Below are experts of layer 9 (counted from 0) of a mixture-of-experts language model. Rows are named up (a neuron's input weights, with its number) and show model dimensions 0-127. Each number is 128 + 24 x the weight over its row's rms, rounded and kept within 0 to 255. Numbers have three digits each.
Before each expert's rows: "mostly gets" lists some tokens that are sent to it at least half of the time. This comes from a sample of Wikipedia text that the model never trained on.

# expert 244
mostly gets: " Siege", " Tony", "ก", " Israel", " People", " World"
up0:146109132114076155112109128077115149098116127143088146121119100074125127116105154121122185123133133134149099123151118124126104101141144072122150151114137172122110134154143133132133122128121091111106110107165127125128127147171125127131119126140157164122194143111128112120124127129103100154160156200094136121142101073155141150176115133123194153111096132164128119134136164128143137122145
up1:091124195101111114145144107123117158132132121122164093138130112110172190138087099103129114164156124101127133129175087113123162107136171105135165132119173088119151135118133119126162119149109163125137099108098110148160124135105099110115135129111178152128140168123080136155140144128135166131106129122119104113148114130125188116108122067152146125127127141119131117095110132086145147122109
up2:107127123120144129170126133128112151117158097154113070133141146140110116135090109117123127133134122086141119154103114165102120083090144130129135135111187146126132149109171116129121163178134059136103126112124096102095172169156111158108111118151146167132106134113145148134075134063067145126117145131132113106123154135117146150131123148155133095116131101129117126160137122128147120156177
up3:160142132160118120136087129115117124145120158142083098119136132113158122119111124136131155131119154135118117164110199121141091110141129121123115116112167144121097147117188093135178114126138096109095098103114114109148105128096128143130139129118128144129134142163116150099136053084102119100111122133115107106078139101157098179121158138153124123122135117110100160061125121143093093126099

# expert 91
mostly gets: "ook", "press", "tract", "lock", "itch", "roll"
up2:152119130127123084144156136163103073136149159173099119151157178134102140132146149141120109118171135128122131121101149122078133110157114124081122149157137057145139125123112133139127084095157124118118150113127145109150104177150110130106088121130125158100111128094095132146120136115114117132155124090127151093112110132106138130123085085130111120156101131072120164127122136091084149142088
up3:128114101140144147096111154150118163103137121115132123152145127126141138170111119084130129081121101153081175103134123159134110133153116160123123139079165144110132111167122112137137136162121152136143140126110081137125095115181151126159148118147144100120129117137079135124158172115139153139127122143145089146110123095124173104163075174102153108134113120148131121140146152071154165091085
up4:135135152120151117134139149124107123120158151154130094142154161150137127178109139113099162122156141122098125118119166108115127104176147130076168135070103105142100161121129121148108112132124103127093091119157105126127097076144116174167168115157113147142119101115121067140104166098085136101131114110099128084132140149141115089118127126117106147160104120106092118151126084115112154154121
up5:123119105107135121110129086117137147184128127099168120096129137120118202062116124193138114126154106123113059141105115100121144161093116129139158131167120134158154168126118130101149129097142114109136118100122113143133145133166168114113151102136112115121160132112089124135114121115174125111129121150127139147125081121116093100143124114152099106108105124119163106135149096161108173127158

# expert 13
mostly gets: " S", "S", "в", " Os", "sa", "sch"
up0:143146142118097099094107160145117174163119098104116109120101107131126111099100080131148139088123135146112110124153135155156070115141130138115149115105138150081088104140082167090143144128139157137125091111165123141128146093163097121112132054122097095153166154135137130112107148152142145118147070162132135127152131099162126098122117087131117134122122111097118095128132161142133146150115
up1:120138100082120134101114128110123120137164155124146152168147115112128089167118149099162118078108134108084128129092105089103100119122105114117126145104150187149104095081112141144090097154082116133084149172107125152083129108119107147113130131088134112148126092153156138173141148143162135111122092124105140089125156105107126140139150135087133120114107158139145148141117109106132169104137
up2:123136143040178130138151095133098172143119094134135140104112086123132094126121131084163127152143072145087088118156149119120158147122140111138081131146148126151132145096098121145118115120146107142144104134134107109102138135127140113138154139153133161127087149100121153141117113145116193131082117191137126123113150082144134115108115100131150094121142133094136145089101141124150128116136
up3:143165113139122065116122090099090166106107104113139136146140128144107141133090147168080135121134090119108126114119181100133115124130075147138111136117143120138111122123146151145140159135175111072112167157144158174101133103130109127115167126095153142116090115156098128098132133141121076118152125088116137125130146145159128134109159134138112093166163154121125099136126190100136138144122

# expert 201
mostly gets: " his", " their", " its", " her", " His", " your"
up0:122133100172134108131113127110136086111109117136135150152106118147123165128130133152118112108097155157108118110146088128095094142113129092155115166113161133156103091086150125135175178133165060142124110107108137109109141112169129113100135128125135121183120185146112109170115124157120125099125135084133130164136125141113145135112132141145083107136149120088164106147130134102130170184115
up1:184144125127111114103104153129112098175123138127131129179106144161141107133104123138149102160099137109149115118149111111163118149130155127086127115155147108126088170089094109096079134101153153151091118113098098116135130145158114139144117093140108156122129141133113193123143123116129099118110163126083190138165156085137156147096102148085129127131104116155128092100119121130138111145142
up2:110118146131138121110132147170145149165139139101132138197097101109140141171097133119151140134115096162141120116149106191111106097106134111153074126113162111124121148147143153145132117143110143086169128164098120176137143094082072131141103141152153104138148149111150114143100165115112117166101117137124143153135119112125099116170163121130138130174097127145156146130120138158122145122175
up3:120154100108077112131115129093121140110154114156142138131125091136143136128130083143114097148123116131139121126130175131130111160090149130108137183123156187142132113168150164121115100151134175115164157132111176114116137081115130075116166133161174104140122180139132100121122109139146108101097060112146139135133132073128154143154130136095129125139121135114156118148088111135138149117109

# expert 22
mostly gets: " Engineering", " appointed", " voice", " Management", " Chief", " assigned"
up0:137154109126105143109143136124146115132142131136107100195141112127117162141145098138115120095110172120125131141113154101138150166140154128181153194084167138072093113087109169174112147145142129125111137125129097118102165113137134152133141124159100142111140165106133175109079131118172120114147136121125105115160182128125137116110144112083136112125129145142101134157126111160131105164139
up1:146170168134161129093108092106164118130119134147112115143123112118154135151132120134095105125146137179148139121103136102106135159142183135154089112125147160104071092090157112170121097141117156129146136092115112168156169111143088183174109096112107152121101140129129110158113100118128091154151094136115136139108113119143191134092110113103103116115115138126113126130140131119113099094122
up2:152161171088120108101083123124131131122097079133088152116125103142096112083121101101126101170121137110110155155183126162138092138139126108118117118156178170136124139112120141131100120159094155158100155118127129106099142133136117136124133124135124109072081162114113139146131102110140143086126177151115111103128119108135163160156132117123162133106127112165108085107126113178106115141102
up3:164136102139086076092113118152127149132147111124122107160139105129089096094138115149159069098163108118133134147102123141132151143165155145121183147123159138114092111121140128120143097126145082112113134105134089112099110096156094135105093121085179136085117141136095147134116140156146122147119111097118094141120153069110145133133125080118157134130126108175148121154129116118140122164110

# expert 118
mostly gets: " con", " pro", "pos", "tri", "uc", "curr"
up0:122135115159142128183106149117143165108104127126110103121133132102132126156145069120174148140152141133052135111123155114123128124130142142120162178129086114125090122122137106100127138168124152101119122120141136114166171159141119107144160081114096134155147141062119104124086160135123133138146140094116123104141110102112128161146123144167163135109080137101103147071122142102141122120129
up1:116145074106114120137143131113176105157118115133085136114108131113149141102171117145123144109139124120143081148096146133121107125160125137102120125187104120150114115149120145059140117132108094086149114152130080114143083126162093108090091081149123129103159137136097110143125097121117133135140143135161154116084136153121161157096113121143097082153133135094154146108120148083100124108113
up2:141143186098117087160139166138111109079114101129138136105106103131132130101105127161128145101132085130120094185143129128116140114100163146130148142140147116067146142162074111146090149123147119132125109160118099119129125121130105171101149121106108160165086136141160138176171076122130130128106114124119088176119119157109094120136118135125169114150149118117172164125121125123143143121125
up3:149145093152103155114109136118099113157158112164141099145087123168122113106135142099140108166125141151090095140173149106190127157127125088092108136116124144150107145168100126093139095107124111141096112121108080115162127143156109134122145129142145111159117141136109124099154125135147154161112110124229137121170135104157131149131130108106115104100131136107142163112140105152119124114109

# expert 119
mostly gets: " Albums", " Senate", " Detroit", "Member", " Governor", " editor"
up0:139144138141092142172123088120127102129150147160135129100072117171164120102106131143104169150115091092100127108128156150141124145141132108157151147119130116123079115090132147124149125145147116091090129126122117096142094150145097156177105168091122131162135096100079094143143124105139149137115104095152098132170123135078119125111138139090171121120117122096111171109153141107092119136116
up1:105156129095156112092129110126097112146169142121119121139134167109088141123115104104117110150115135164151129140139177123102144163117123133133144133145139129103099116107101139144144172174138192116115127148116120114112107116118098137120149156172110150164122106139098127161127107103121129111103140123127157130125139122152091116137113111164129113159135068095191108076133134130182112097193
up2:138183118129126114071139127090107138149126099141151126165144083150108120129114147157155163095143158124147111134176104109114163174129159177095145110123118125133081131144122160114138129135168075114113157079152098138135103118115161093124141150126154136149145085119153111097135152123123136108158169182135116163145147126127143106154094088147154114134162147117133139115129147120146147148116
up3:174147111133129129128108145103131092152139153183126082118129088177102178099123198105131145133123118105139118123114139115132148080159156123122127160131150117137096119128126146120141096145109113149129122046164164135093127104147142132132095149136157113131122117074127146141158133128132136135097130150145112128135116069103132096116121119140137144154160116155131095129117149159172092156145

# expert 50
mostly gets: " Genre", " media", " Production", " commercial", "Election", " video"
up0:154129098135169144136155161145126146117089122092081138123150114142096150121105131136144149134118112134155143168165145083114154130102129128143141168121122134169074082088143151139127156120104165145127161153128108122119181150151094116167091098161099140112134150116104111150122122090161085116174115166128129115117128145131124168147139114085133135170101112147110115132082143122099149127143
up1:107164135146120133107142084090121123136113195119152099121141107091141149106110162135150146112117136136105142154118152089121103151134153165154107165071144135121131124122112119076111089141128132170107090091153100109145137115148098150064149123118128129152076117163165094138136133118146097093131152126129160085124104137125160137105111130099134143101129093130128120158128097150162126142107
up2:114153151146162132114082106107124095153142153088121141143106123131137149164143121121143100135121141101060123098110114096130137143139115110129131123156160127126098079138154087127102127113197095165116098090141125134119104133138127156157121102121117118144152119114127193105178130129162169122137097184139110153087137104131143143125105135139134069095137146138087100125133135135103118142123
up3:137137180140097111107136138123178108140081138066105113128154135131088134122120130114129134121152113109138132181115158095168095125161149086113102094143161125109107125113180104123149118105129116145129161145098158122102140113120122115102127093122118167145107122144119145151133107163143074134129126139143075104093156097154152137125117138140101138123161159170135093097119118083133093162132

# expert 151
mostly gets: " one", " most", " more", " some", " several", " many"
up0:106162120127162136112107146127110136158157127114120158083126141172096105130132117142115161099116139157123119156142154075100188099150143126130135157149128131121139129091093131146128130170150146139179110126110125084102165120126167122118149141089120119094157127076176110113171119123113079148137131124076127142159096133108168133149094125139106109125127130171123157124150141110086129101140
up1:107161136142118110138182157137172137120142137168119108091109110132178143095161076138140136127120149115119110157072137118144104103162142139155148140181135097123103132058098113129127116104146150124118123119090139124149086139125107150130085140140158115069158169103117119144135142124089113117130148086128109127100138167121149098130119137139134132142120152120145151107105094111133124098177
up2:133134182157122136100119134158120088147112150133101116158118103119177128140154143125142079121129098113123112107142140137109093146125148165153138138127156130178111130093125104127067123107120095153093115161127136151183141132108140146108103122142165154131128135093159116123109124147097116194116159136133103128136092100149111129105136105139126079172131118131138087129110130096150189092113
up3:182153109066150123152118075102137105097109131138111129129097119117152131092090120132105114157103135119128128176123139124129130113143111172100116144193126116096144144102131142085087150107155118123142125163127079142115145144151123090112125115123143122124127129136157118147149129100115126161144109174109123143107134124107107119134108072115163121145142155123185117114118174092098104111078

# expert 70
mostly gets: "p", "f", "ae", "tra", "pha", "ab"
up0:115193146132131071107131120121118148169159087115106112119135127063128105150094154175141118146114157137149076125161134125129175131124150111145191145127129132104135130088149132140117126126109114096156105147108133113124101134119113111122125173113133115116108122130121101137148110077144108113156151130148134117097057116128118126176142132125138143099184126104120130107159135122119139078138
up1:152126119145092150123150122165142110108132154134137147080113100102132145140112153125118109119161095122122112121102167130118146117128089156096087128151137159094148137124174137108065125157083072138121117106127150154138162116168127127148121132122113139154126129140112121144132078155112095150135136107149181131103151087089121144182127151146172161154134135128132118135150152073151121155095
up2:054133124094112140121065144123140106113137123141110089115172129145124140125118124109108099122103149117136124110113122139129134123130138130129101149117158135109103122099163111103131120095063113135121108135138163106126110129133134145109133147141155149140137099189107142094122120152098097132120198197110144201115118100151174133133096149128153113116140130156117122120123132126158170126098
up3:132143146161145111125093140153138123123086131156174113137151107121178113125127162149113169102150142165112098162146115085118096085109147139153106151111154110131153139147088186121119146143117119167088086112135117104149166177136135083164110096090146131098121108123149138123123112124149111113105117154148115131151126138110134112137117115128143169107107180139102124135097160140154128094174

# expert 46
mostly gets: "rk", "cker", "rrell", "nning", "ctor", "rrington"
up0:139152124140147119144117102138163088143115153087110128119140104155125108132139144153157115103114128113143126088109083133122141097117150122128114119119155150133121089111094115114118091091081122085084101128139094093130149108091155172160158109135099146141112099142153132147154091116134135164119156107152130125131146149155098137156161113131121139155158140131181075192155110122155128113179
up1:139145157126130130111104106128126116092142136144058141183094108144164120141167134164118105083132130124120073142138146127108111091100172099122130096152133146109117127128128164126117113134083126117122129149137133148075064155113144137123147091124116108141121112163082038117136077109112123138118174145112122128124152130125138128147169134151109125114129121126158162111132138119137130107135
up2:132095142156129108127136152122137132096150154132134124124105108136113125120154101202133129130115126099101128112116128100156138135117125133150139082124180105171119122106177114110157115142152148069171108102128144124131124130127147123104149117095121148133146138106152073124092124085155168119131133125161159133165105114171153145161103086141151112135132141071149093145089092139143124083102
up3:144171119139130149114139105096087126135140156115133161175111126142165112142101145146154133165114102106146042109133123141137097108143145140155117144128127144169073151088090141118097145141115126158122131103114133152121126166158117098094130142128163151141110158183124091138152133124134163148092137130136152146091155116171138093149163095111124113123108108078152128142148105129120103120133

# expert 214
mostly gets: " line", " function", " term", " position", " act", " way"
up2:135131141157156124135098182145151155127121133154128117112131082150143118133100136098133145125109155138095103122078166110068130135137136103201119134166128142141115112101129158087208120116120123133106126146147179132101120142120097129131089178112171124139112138156133127161172126111074110119120136166143132153149125107137130119144146129152111126130122117078131141095140111141109102108140
up3:146093125137098124122118144132145149119102144129101158148136140116113143165131128105110118103112134110119112120115124145137150126096104129093141128109146085071108129125156173119124128124080108099069144199102117134118111158159111148138130120114129120105075151157170113134107123147208166133096144147120136166163142140139103196170135100143130121124137087118107119133141126135153152139130
up4:083143116130207083143127154144116111177152149114133119145123101095135104097112086124132141123126137129122121122153121087124147151085128147118164126121111130139115119115121160113154155122150146079104159143118155130118117146104112153111137076151084133155101131130113114129121123183126140201095133124104175132161106146149136179129116085140138159115123122108179136126134132134170131137131
up5:139160085110139153126158117160154133126133114135148129093128127105093186148072101137107087152114133144169116147102111142127167120111118162161161126125174147123149126117137121105119181088117152163130122100113130162114131152132155153157177119125159149106134130110072090125157110129140114132109097126122106137127121076144104113106109143173119137117155099161170095158109145137143112100115

# expert 130
mostly gets: " these", " several", " this", " few", " These", " This"
up0:105163129095109136122140109109163099104163142117135149146103129150155132141109139147133159122167125164081173146149126132135126174122124120139083151143153140119107089113149138100077094100151131100116169131121108141129158143139151135110095103135109130123153144134146129119149126163135131149136124088109070088130118139076132116138123108117138167151148145192093117092084107130104123065111
up1:135142067127132108149134104103096100111151074182118099090133131134134128135150104153168120130112129152120108117105106121124137127121096184140127123141173144082131128116114125032111125113167112112117141131165114119117133114099114127105120123118088088161139104167091089164142117087162158086136133129118111114088144119140135141143123159121119154135127106128122094123125154123143149132161
up2:127115156160136122129121113125109108109123090147117162083122121096152113052112138149105138144170175172129104107087150121092153111106166123122111164124190123177141130086123136137154085109137157140143156112128160155132104127152100118151137115118124136090102123147115156128123119122122105174089109131145130072165152107115124118163099112123100165115154160110151118131146137136135142117123
up3:186179127124125115100105139132116159159121149164121141134096127109159123105134104062150144145087116126076094076117124117131125099096112101139116081142153140119156119122130139128133110110125173120102097130107103122111090130117109079145140155110078091121152126057110140119134135102123120125150107137172107109157129147138141105086130100127136120146134154104113103087133126106113148153123

# expert 127
mostly gets: "op", "amp", "uff", "arm", "cat", "wind"
up2:149155155145156142078105136119098137141150103152144133133146121168138142142119149131123131089098140120112153182129146092140126110163145094129176129124136138129154088104117104123101170138169125130093125083127132077082113138119127121122132134117112129129118133124164105099117166156154095139097112135106182142113100147158081151117145113091098110126134129139166159114140162124141102170064
up3:149115188145125129144093141140095124111122126103088158131171135146164133163106148134141158098098111105128096159116134137094106132153188103170168104167160120118112111154115083116110163171136129127093131145044115095134152156125139111129116132141106102099126140134100121093083090154105110124155124162128111143093104139148138136144130113136108126129137124141125113108115125097132089140143
up4:104147091123102102163098136113115105132146139110121150168138112109131115166140146129127102136205146129121162138128158165113158163107112086128128100177133082138125107107141151098072144120105154158063109132145105133132138124144124121085125133130130144148132100139161131109150146160103114105138137156178124099155141154112142152120185110109152117152155120118120089080153138143124138127149
up5:133152147131110172173119142127097125108107091150111099140141066092159175143153116148130143122108085124140140147177132144157141112145089111141132134135145148128152107108134136119141118083101096122119136157134135165163126162151137145116129137111094118143122082146134146116126146130103117145137161169145133161132129073154174130095129105107086129099124146137114104151143101071099093075116

# expert 15
mostly gets: " Majority", " Battle", " GD", " Chief", " Training", " Defence"
up2:137139116152106152170155107126127160166151124148110116165114135187099155160141143100143118170128111140145137171138090078131132114123133129098122126178201128124140157096157117128103142124129098107117129167115139145141113148117137153116127158159135138097157146114089141199089113145131158139167056119113140109114117108122138107124108130132151113130126119106170105114123148116105138150121
up3:192109220158131122121151124159101155132131127140163160136103093121129124125129139120133146103154138126138120119131145098123091121090102136134142119149167108150093168127113139123156102142153118115094144104107119160126113122143131127165153100117191083113125151094116158121152161152078119090112123173133131134118087127124136110159145125149138131101092138168139136098141128103155142118167
up4:091137125130151105105114125136117161146143138101133128132146072145135082121089114107109132139111109136089108148124145139119105145144157137136132095098159107186128085097076101147124129114117123179058136186136143140124115093132083156132113133122117159105124084118084137122118155135069139132108115124128097167124137146130159137135123140155162126129150119098127136113152101107142109178102
up5:162159147089104161131110128095135140172138140163150118137116119142110113182088128160120148152114189137138139093118100146108152114140159163107101121136148109137166131098147143108099097158117125082098135093176147107129102127094148190125134114135147176120095139120107169113110151152146168137121097113083095155139130107133129144137095128126136154119148128111092164116122133156148146122144

# expert 165
mostly gets: " ex", "Ex", "S", " Des", " Dis", "exp"
up0:125119143116146104136137102116179103091163120170140129182107086131151093086113160127146129144122132107150081112131132134157095126103143097125166126162148108121148148142125116141129101106157138086104120159108087132115117171168182150134133160126121148128078114123149169118139122097109100108087116122110111091110124129087134114117084129141156137124115129141136107084065118127143125132149
up1:146112128150141148119075121114157113138139102142140138142154167094167144094128143141103126118077125089112118122121139120111073138101129163131079141183123140082144134146105117097101110140101105099131119104141115112125088119146118101174099077123143140104147126098148128111073101142107104075133108113118131129115170098118121083122143140138170100127129107140125156107123155135098098131168
up2:106123145136143108111130125131096169140099109130127084143092158149122093093147084125094128116152121127142172087133156131160147099146129121181118146106176124155128106140134132129106092091144112122135136099135120108140146158104106111150148101118100156153112123129115087109098107093151112131117113183107070118169121145148073137128100132165150134138102105127164132140106138167119159148083
up3:157144151174120109134100119136102093063093130145142111152141129112101087169098110119122116087100142150080084139151076134135081103142137172156097132094137153100121100118131145115141128181145124078128124117132109161166112141155129110140137155126156135092119131137165162110141124146119120164125124114129154190140156097134141106121106098117139122121112158149117107126132124117137162160130

# expert 132
mostly gets: " Ne", "fre", "le", "de", "pe", "re"
up0:184132102149121148129129115143128132136134099132116084112150171117144130109138131136097119131122081088097170106131097079121115154156093104160130135147143136160151070141116087136134140129113144110115138157138120109112156177140125139125144144162136142067123130149134113134158105101119154124185097144102123096113092149107102142121084132132102147100156130115111105116145080130065127156123
up1:148142126134087140124129157132136118115154120183160092199159141130130173121084104182156110165099098112096106112123135094172119118091136125128125122142106142112143193090095090122105103126130136111091138156114163125109150124115118112139128116104131155145100151117121143108159088134141123158116165159134130144152118122123146118158134142176122127113171123091133143141143133125119178161116
up2:071107171133133098158179175158124147115122118143150123175112096164109075105110140095151123124188108147128121105137159149182139130134147174145131140117151137152130165122142107117134148137092098105066117166133154154128129114122120143099129155126137149137132160122128111133145133122128151112127150118129102129115114127121115094118096158083126176147163129146119151178167138147109101120123
up3:139127180138116142152073134132158101117096171141125141070108138085132148114121086141141151116139134139187137111140088112117138110163105109121150137155094110101094135153111113141105157120131132173114107135104155151152120119133121115118164112124145107120117146085128105133140124121106128089143103142087156139151092118147189153082099166108154087093113126148129156148087117131108150130122

# expert 107
mostly gets: " vi", " di", "gna", " syn", " du", "sco"
up0:132118118140107102144117100147115087116136140142113122105133134152122126159170165113134161097091152117182120118114096146132163127123113120159096142169180140146163141115084107178115106102125126131118156134142110120117135129154117159115100159110080178141143125082146153154102096146080089094157132152130135099162165144123137163136141144125154112107140142082131174142133149092128108143115
up1:099127132140178146133106124146132107112138124173092085113115142149098146089105169145150138151163110117136123087071065136108115092123137138159090133169135158115152084120128120123147099102111134101123151111109136113133129100135157121141147147100072164149171103151153097125100138157160140149146135135137120127155163105121161099119132141134130103152089142112114096165167113148116141135102
up2:078120162170100153118087126114149122139118142111101112088102124147094111160111143186142125098163118126154099158097134128146149118117150164139098149144177164112128129099141124110085151100110120159113129158101160100096151117128168113113154111126135087156094082131121123109195145136107123124141108149116127139116151121123067138156146113133177098117144121158137118130136101121125118126156
up3:116163110150106189167103127087113126145136114140112104133116126127162161111105122154144126103097094131052138127121129095080099122123130121143143163123134153123113161134085105169115098121178104135111080110150136125149107163125118152122155088134116153147148123137134132090124109107085125099154088088123118108127126101128105145136151135134139125091110154146094105097129109148129140184164

# expert 55
mostly gets: " when", " where", " until", " while", " However", " but"
up0:134109136134114109154113123121103125118138076171125153156145085132133149092134103146109154114114105117151097172095161169120130099138141097104107143136100094104097142105085147130151146161107100153119057115162129112127091153110133118080186137150159142136112137109135155145118091136176135133169149140119112103135163134126108096146156135103113097128159120117152104142144152113118114149166
up1:115147126140124163164087118124153129139125113101101121129139112087122089114108139179150134128103133138118176198101111099156130115127156126114161151127113135178121109123157142108115140145083129151113111144123194130140117165135143127119088128131078134127140140112120161103125146128115111111148199121129135081107069128120153134167104106132122130134090113103104083121109094117129149130154
up2:129123145177165146096119154141081103129107139111119135135139093134129102139144159084131115098097094122138135141140091121153101143118142150103121124101171112112155147142145128116134096153125159120127131145113176110056082105144142113125147098131139110163110166122125102116113124108152160106142106185106172113166166148133115133153155139137102119078129158164094139089105102098136148128128
up3:096151092160105092059142122150130093150123099176159120134128112135148144089138137140134145109152118135117125130089099160060120123102126125132171125137146103112123106113145192101152144123107073115159146138118139133136084140166154125110155113118141150081147104089089119109171130130121086116108133145108155086137132107136123152124138130130131162169114118132103156125119106133114145149150

# expert 172
mostly gets: " However", " when", " although", " though", " When", " where"
up0:119107132132159179133144165172096127130144109078136150130089140144083153123121099113109155106129087164113164154142121153138136127130166130140142157106162155118134090127125131104124102199103125108149122098145145146111153129129086117159104094108135100146127137152112138165101125108092091143121164114148124163107114153133156108121203109160147090141105120145121149110149127153144121142146
up1:133172110158101146137129099157130098138110123120128094135147126153110090067130131126075094077174110124107170118144116139095171087143168099112099176156141133143114155129138121120089156123115164116128155115108110088123161161151149141126113129138111125180095128132143135116171143116139144187162104151126125132150112091132127113097137185112134137108152136151114113125132143134112106142131
up2:113107157104131132138097140136052163124127121136112122116083130152098160110110090121126100151118125130122095096089137100134146128083148146150100168158154105098132084140129142147122121129099117070093148139093137096124144097153142120155083133135142138168106164112142109108121147116126086134152124130103158150149159151105131096101128127106131117078144074112146129098094135147141108157139
up3:118142120124179135118136098148156131140148123145137137141110111134088171130126113133117146098111139097148094137124122098159126119155136178123132121130168132077153133101113132130143145142180151123122077148129133111130125144160095159137138158162138137171177108129104064204157125119098144145118136117180124100153129094167119134153128114129162093100148138113113112105155128162153125159125